Experts of a small language model.
Size: 11 layers, vocabulary 8192.
Experts: 16 experts in each of 11 layers, 576 tanh GELU neurons an expert, 1 pick a token, a softmax router.
Training: a variant of SOAP for the experts, 734M tokens, 5603 steps.
Below are experts of layer 8 (counted from 0) of a mixture-of-experts language model. Rows are named router (the router's row for the expert), up (a neuron's input weights, with its number) and show model dimensions 0-55. Each number is 500 + 40 x the weight over its row's rms, rounded and kept within 0 to 999. Numbers have three digits each.
After each expert's rows: a language model's description of what the expert responds to. This comes from a sample of Wikipedia text that the model never trained on.

# expert 1
router:469425526455548569579527505511489539514472487486574522490514370502481493494508542482567475551494422554537502525504461521501483546548535453464408569574476441534425491524
up0:527532437491504489569515497475564511449586491504534427500489463568460389531454531475466464495565509490522498475601473481490456608487446460457527467522499517533500544469
up1:544547496458544443507486448497547443541538403457540526509503464500409498495528480407477540525461479598529453407495465478508485498508511501461525476482470484505406488478
up2:444549521474457507542489469497551411397554550518537458529517531516510428494470521494515495530506479455531438525458498529452515554517472510507499538550506539497536515538
up3:507486497518563468451488492485529532483537544469528512440435468476527482490534409523510435568538483607494547478499483447456491550499510435454464562504462571541515554522
up4:473493517559427503522485516524499539452528520506565490477519517475442471505419471477502542444477547465476483475496493482551450464535495441588502544469493538497461447510
up5:495434427520492453586457523544526436497526446531472523491528440518568508570498518512572547550472548541572542479546487513534480459493521492456509445465432510464486472437
up6:573533467527475493512486508418426499529507517501462556522453528538526513498515461453474481521500489479517486531465487497515441464504485555564601452474509491557502525493
It responds to: Digits of years and date ranges in birth dates, career lists and decades, such as 19'6'2, mid'-'1960s, 2016'–'2017.

# expert 8
router:511481476521435465564486480559528491528448438544500494541535496554543459513507512563569436534548459493485478491476515507471526507394477542479449463476501524499526479481
up0:488472535492460471483498424497602622512415502491483520559467549549514535503456478417495463509470513543487468490515503555548510540536495474491436498510501441507448430487
up1:507488533460558523532514501462502574588460492540467554523448500474486454467486478511421569572494466539467491508502503504613488503485518469517412521502507519494581494527
up2:552454486448453486459600405481516517492468525435568437502535510503484504478520460597504472532489527489544513475509441494483559416454553484470531493414472441447412536504
up3:496501510508449493503562479485556501460517436484506473473470431498498549495531514523511526511529556473483484442517469472462499465448448598441427548435500560457520483428
up4:466444490517538479474489498459560499486460489512539506532504494475467489428412500507448473566438492436471528463503538484527472447502481585565507502520465454499458436512
up5:538539584540452512496492561548461542584506478432473480547467453555523500486544450560478479522474505552511570503424529483568528524485478531509532480453522431468511516492
up6:441503460555508581471467547440432553493455499545522538566493507535505493495504531458520525473496561536510513562516454441527519460504417565522460492475576455534533536609
It responds to: Articles and possessive determiners starting a noun phrase in prose, such as the, a, The, his, their, this.

# expert 9
router:517522513481537512516543495481518543482441539461469489483508529496516493486515503508470573543586503471476425530541550448473537498507470523530466504453529447488570501480
up0:472452483531500447572508446444529538433511487541542539516548510544520468478547561555400525457511455472569482510425532439486525569466508563536526487527485509532562486506
up1:488477528546530486538471507515442557526555506436475546558436457497517410431423477475518562455503590511448497519487501503555459472503512457479527485503535432500511478464
up2:475532489481499416540487532473504483596475526468490507552488448511549455527497417509529464599528483435532455537496478569487572490574466472551460580536563440502553446473
up3:460473456458536552519549539516542513479560484526544604508492481580461486514523520477507512556509465492578491498509488398502468470581516552461463520502468427544566509541
up4:458528509485525497540531518470535478547506524515528483451509519517527481475453560483496536481466466515487430580453535455533479425470514512486562488491474461489459464479
up5:485468515531546494476449533547468448566447473481467531498493484473408553491489517487452527577522394537564481469517569523545551491525557526535495521439463504501486502541
up6:541526505505418490503511519583481522500481517484557463421510486448480478546444507553502491533516489497472555528477507570554475475487532553541464509622527497425457491559
It responds to: Inflection endings like -s and -ing, and verbs after "he/was" in biographies, such as became, worked, wrote, appointed, best known.

# expert 14
router:568498479517451482537532567497600479562576507459494465498522491566487469535483575538491492440591444522523586434424517548521519517528495531493605512426533595508426492432
up0:487554522479463432510506561471431480559570483450541435466476479478518489541539448459526433471507490542484569421515519532510483496553498480516486530434470533464497469534
up1:546506522480506536528429520448518429520442455480565510484460515551513547521508504440486494523530473479513545464396508590462515508553484494523457506447407479453531517521
up2:495450526496507391468559519533491516452546489463600556521491497508507487557437459444503564466494466492548485536579552489465498528462453529520514511467526434482553512541
up3:477423493510523561475488500456549515522518441531487493516466442507517535582502488497448508526502490549488518593526496547467551492513475522466557480436513509456527524539
up4:554476467505470501537454475483527565514551449466453497512425489493509535523458492520440564482469506491475486417516530445423563485530550480429533481496545529526516476500
up5:471462522474544477497478527546535438530462498477438549540542428438509393502513412498530466500429515448523478509491516486519498455532422409512515504444471510464548520497
up6:525457544514502449457522536494527525394572505525484513507484513561506557454450463466537423475464444560519509465519401504482455512557484471523527482480528493496494566510
It responds to: Raw UTF-8 byte pieces of Japanese, Chinese and other non-Latin text, plus mid-word English pieces like (acqua)int, pro(ud), part.

# expert 12
router:484521559467587497486547507528422516458473462512475475493543503448459482483523488403552535570481551494490491540523546552505547530503441539481537497481503535575559498542
up0:439491536466563491447476581542529492554530527489512440590527478511493481479498509492506450432411523418548485493426466471524524443491530427603570463463428530463523439515
up1:509552529550523518521554494518469534528445500563561561509433520453513476445465477447508484546561544488523478475478518527555476544468418528506508537461462495509508520499
up2:481451456460519528478473469484516520451417426577446508540483468448477544568499526413567534513532519503506525478490497509465534533532454518468547503431511496550532473500
up3:483497490535481500498491516497478544537531484484511492510511421450566452508528430478486491506516530505455482551514472543484478509497490473550476400530447467482489527525
up4:500484598438539498558468544479527571472483473471474514497484468534496452569453490527544467519514474502541552464474523540509519534523490524632474496509491473481495439532
up5:525514452446526489509473486415541450472451550513562497492476523522518441521514428557540462471498463434518442468494553522575457483494546596490445512476466524521478456482
up6:472434539430472447561507474454510524457506456469480531516595497434487522467485497538489508472444530519437505477523512439515549495493540547431467463440515576539537438486
It responds to: Middle pieces of capitalized words right after a first letter, section-heading words, and He at sentence start: C(red)its, born, Career, Bronze.

# expert 11
router:468426512466397519487564498528524486479510491517543533534499526473480510519437445487503523510475514487485543521450537481518490574516479487531402553514519512505547507486
up0:485540501517527480472454541558538514495500445523486552522528503534535449503485525452443458482452488528495536449442526515572549480526523496529457544449460531484520457475
up1:498476486403485432505486505575528514535549598593477533477496460522459427502521465480400477444472533510473553514438526468461570484545543570479544461506464451475495478507
up2:523454490455417503478500470475497587519514572469486452506442544538433415449449510534486454457485528487496440497440497450571542440490511549510508443521441491482494481518
up3:472544500569575502471515462457450523499488504472498490470511477420526482465499472495507552465478413470538491515490500528494527558484477475495533575582414521511474395501
up4:525496450468439551436471506467526514483501527554460539473496454533607458534446488558495472543465538432526587523539532549494445513581436528450442568542454527539456504488
up5:512488513484499478510514477493440435553503473517492372526464505490524598530473541480522581475470499492575437513520499487578440513484475557528488562477517439503549492478
up6:473440479531509560454451484422467495513525478547499525462498562423503544541565493500467489439529535572506442527446490561461496455518461472557606483528505540533496468510
It responds to: Digits and signs inside numeric table cells and statistics, like vote counts, percentages, scores, decimals and coordinates: 15.'5'0%, 6.'2'/10.

# expert 13
router:528501572481514488472507464461501554404527501490506524473514482507472485496478512412533605402400536519463524504493489520448419535535549439450497490542478453443499462515
up0:527444488456548490552467491534480442487485462460529400511433575496451453575586506457460542503484501501587497421410444440503564593511549529504470491466538515545458515478
up1:489458565491562550529511553445494503519465388572603480457463481496466433503516432454469488531479511577516432545404404454497514490517500504527496452487506562452469419489
up2:546462527534489515463524474437531531476524578528499496501496577527519533454525494542482507522506542579464476515478438474480592460510423515568546466458485475444469454493
up3:545448522455510447488480533490544553502471507462443530455446493565490421491486534506530570495531526515519525517514476476477493468491531567449526463466523521557453513565
up4:421457495457556458473491532441543505470519534417505553450438495487504485473477502543468461443498563504498513418479596488550536478539507504444566517494497519457428467544
up5:509505488432496506437534466505432499597415479544537470520524458496460479521514509448561524466464478421487486531482559425503528570524570492536504504533514535472489460528
up6:503504524387478524556502515443443478488455519557488470536451492556519503549481512494480515527485511493451497515565425577407529548442590510539498471473564522466474494519
It responds to: Capital letters and words opening field names or values in list-style infoboxes, such as Binomial name, Place of birth, Current use, Country.

# expert 7
router:465495520529498553458474485402474436522500469557438476453458514456537520499494531555491431447561490422517567462521482493587432416518478500546498493514524502516545544456
up0:454580570498519478437444592519559581513469511547524518437497456536468453470463507495495581503478542514510533483441463580528435485460452468512545512573512513522530513499
up1:525445479582527498483519529493502460513438495469494506516468433481484460494493462494485450494541514463500463486520601414555506470484555488477468482491458482513486383508
up2:519507491562472530461514533392470490484468551575460523578433501440481562423481534465517532535478499473436473510533479494495509522528522507485489519535509445397484491510
up3:518354458511488475500548488445446494529545464478573490521518492491504485456509477588472488553427523515567548486563526529487493394474537495498452478585422518442533469549
up4:535492479499517433499461453463463525439441520465421493477529505524563512494540492498448549397502515493534479444561556436530527570498490481459490523464585504539498499479
up5:508544464461520496488528516513480594544509508487437475544532474564437541517576537504544498566460506448567475512481472432576480491547497590531505523496495526520511577510
up6:461510456481433486536484521455546519494543538509512492547496457506537532495498447525508493529522490507563492520513524496488571463418551524579509524498391487516488560500
It responds to: Head nouns and noun-ending suffixes in names and titles before "of", such as Campa-ign, Military Order, House, album, film, School.

# expert 3
router:442533493561446485472475506540478452475488537431550504495495491519478519453520502511521555509461462494538488490512480489496442530515520518480471504528498465506445529552
up0:501513482513482511527532591479577569552513544493467489546503447482540501502508463490433528483432564490530408485483450471553536548497488511546517518519464496552451420532
up1:545532528535436506494483509439468510517460474479549481468476439582454467469524427478590457517518520578521476503437518432487438535469489487508513518466524500502414501441
up2:499513484500462472463518490474440525445538436465544492458529436525469524505525492507525465497469514493559527516499501501485539524632434525453530549523503517446500502555
up3:481489552495504512558495511474523422518483541522401545535508440530556455565433517467535473487546520459469521516482420529588479486515460530517453505507495433478494592498
up4:435524500557484512379536496493483489515464529573447524462507492479453483555522484479520553493483462435545480446482453548467480463506467543515493507425479419476478495508
up5:534563459493541517456525463511570441518384420433518495473457520499454476547520488522541516519551494569517472430505529485545487486436500503501524509503470467505466441531
up6:503561459509512448490477526523481495467452453436565483494461493450518473510453511477533462552414502488535552543523480527492506502554512488522502529478492472500560536514
It responds to: Spaces and word-opening pieces like re, con, dis, sub, un that start a longer word, often technical, e.g. 're'sonance, 'sub'marine.

# expert 0
router:471448454505490435415464512507544533506514527454470543540524534469518484475469523447508554526377525559534454532484492465471473560430552482546460449505502551495516456451
up0:510428554549502420473441544438446489526447474473504505466465512492472494462549490532476519500494493428499474482413534452507405555491478546509511440515525476489517521492
up1:495457445547523474480458504496505510538562493510540541559425568440501498468430614510493584506482611573502475529482503487541495579497503412472461501444453496465546482491
up2:460478563515536468559508454528514512477465550518538504507516550593453421459489477562536606546486560491524481467486529534463492501482470485501540490526529413532460466437
up3:489508575447478528552444460489535393503447479494511565554515490490578412583519563510502470462479534489538513432539474507469442453457556486464516482476516527473458468485
up4:533508501446523462485534532478518484470459510502488463516499511547493557586558460495514501448454475521481527444473493475526463546502492468549538497480477552474459460585
up5:556545516439444425487520478450480432571547480459558528594453550519523407543503503497493471558500503543501504460457455473522481508496488478505484414453440495577485468541
up6:441505535504472461542432484468524564588497491520509512531537513455456584543500482475508490551453513489502478533438529551477514501470521527515551543568506464562427444515
It responds to: First word-piece of place, club and team names in sports tables and text, such as San, Lu(queño), Bar, Car.

# expert 2
router:549457463437488528467444548523434493528531466487523473536494558487519528596520519546431442514550570413556475482613513464484502474477526525486561534591489570532448481566
up0:557426488449508463533483567551499445509510545582524523475476521404496403546473497538522509529488440499582541473512525539482490478485558459565507541451462473421497537482
up1:500491516490448524508545500587544511576497492522478522514530455501493567507468488434611521543482476560481501525450487463510501577396578524576484459466479490526526499522
up2:625506523430517470545578532472434474582454551517534479441518475498504514547507536394501496499477478442515456475556512520503525436501533445423484504462439469516483485528
up3:513462471554564444545508495484598521502503480472507542483513523519513527429496483502481464557479470536501535491536468498517531499583439579506500466500434461457535454530
up4:489481452505407557471557501500474483442434474519502521550516582475434502526496464559481519461486546596455502501481504470517542544479509574389573584468490500563537561512
up5:531522523539457500529511554415550451550527535535484477429521477466471439505595534483569489498480559490538508513482485457516531464502550499558510518507541463495531512477
up6:523519560539517536594470484482515517407512497505525436514525511519439491554529481521540572524447480489498496516515521507439506430505506556538507535500518529473488489556
It responds to: First names and later pieces of person names in cast lists and results tables, plus country codes: Robert, Am(anda), USA, GBR.

# expert 15
router:568531446492483487538453511514528542546533485519521508466452493555528527487550524496458492534472532517443460461460480546554513461525468434543489484510485502516543507481
up0:518491427457539510508546508564506528499441520506454492509514492529541468527435451481509484501522426545453446513508557491454532481504484525479540519459453615456526516560
up1:453524485578575462498529460508540507398504489504526513517434537543529507513496511493477533581478551485462517449433515524563463488493480448496558557516489453510532439502
up2:548510483483499538481452465588506522441577500521537528481444507510511485474498413514505490525485556546501481429462467428484505542508471457577583500568473473490480420518
up3:541552430440535457506457505531531438504549506580542536437522462507506514492528474474499437505457448508447442565510519484481512509441498490511463440459503531450505496510
up4:440451495466392427584435519470541451493489480547466522540476501545491485451498477429487494563527458452483512494534440540456499465406491479496502448461507453526494501464
up5:393471491455462473465509587450510528566475512489543469551537546500457546496535508499496505498502464540527529518414485494514479499460501437571476565476441506435487473478
up6:498515476438535531503491635512502519460499489505512484497512479454503528492483464552575492522494489540408476441455488469471507555536475446465469543500437553529510572490
It responds to: Sentence-final periods, closing punctuation, section heading markers == and table rules, plus final letters of foreign surnames like Plíšková.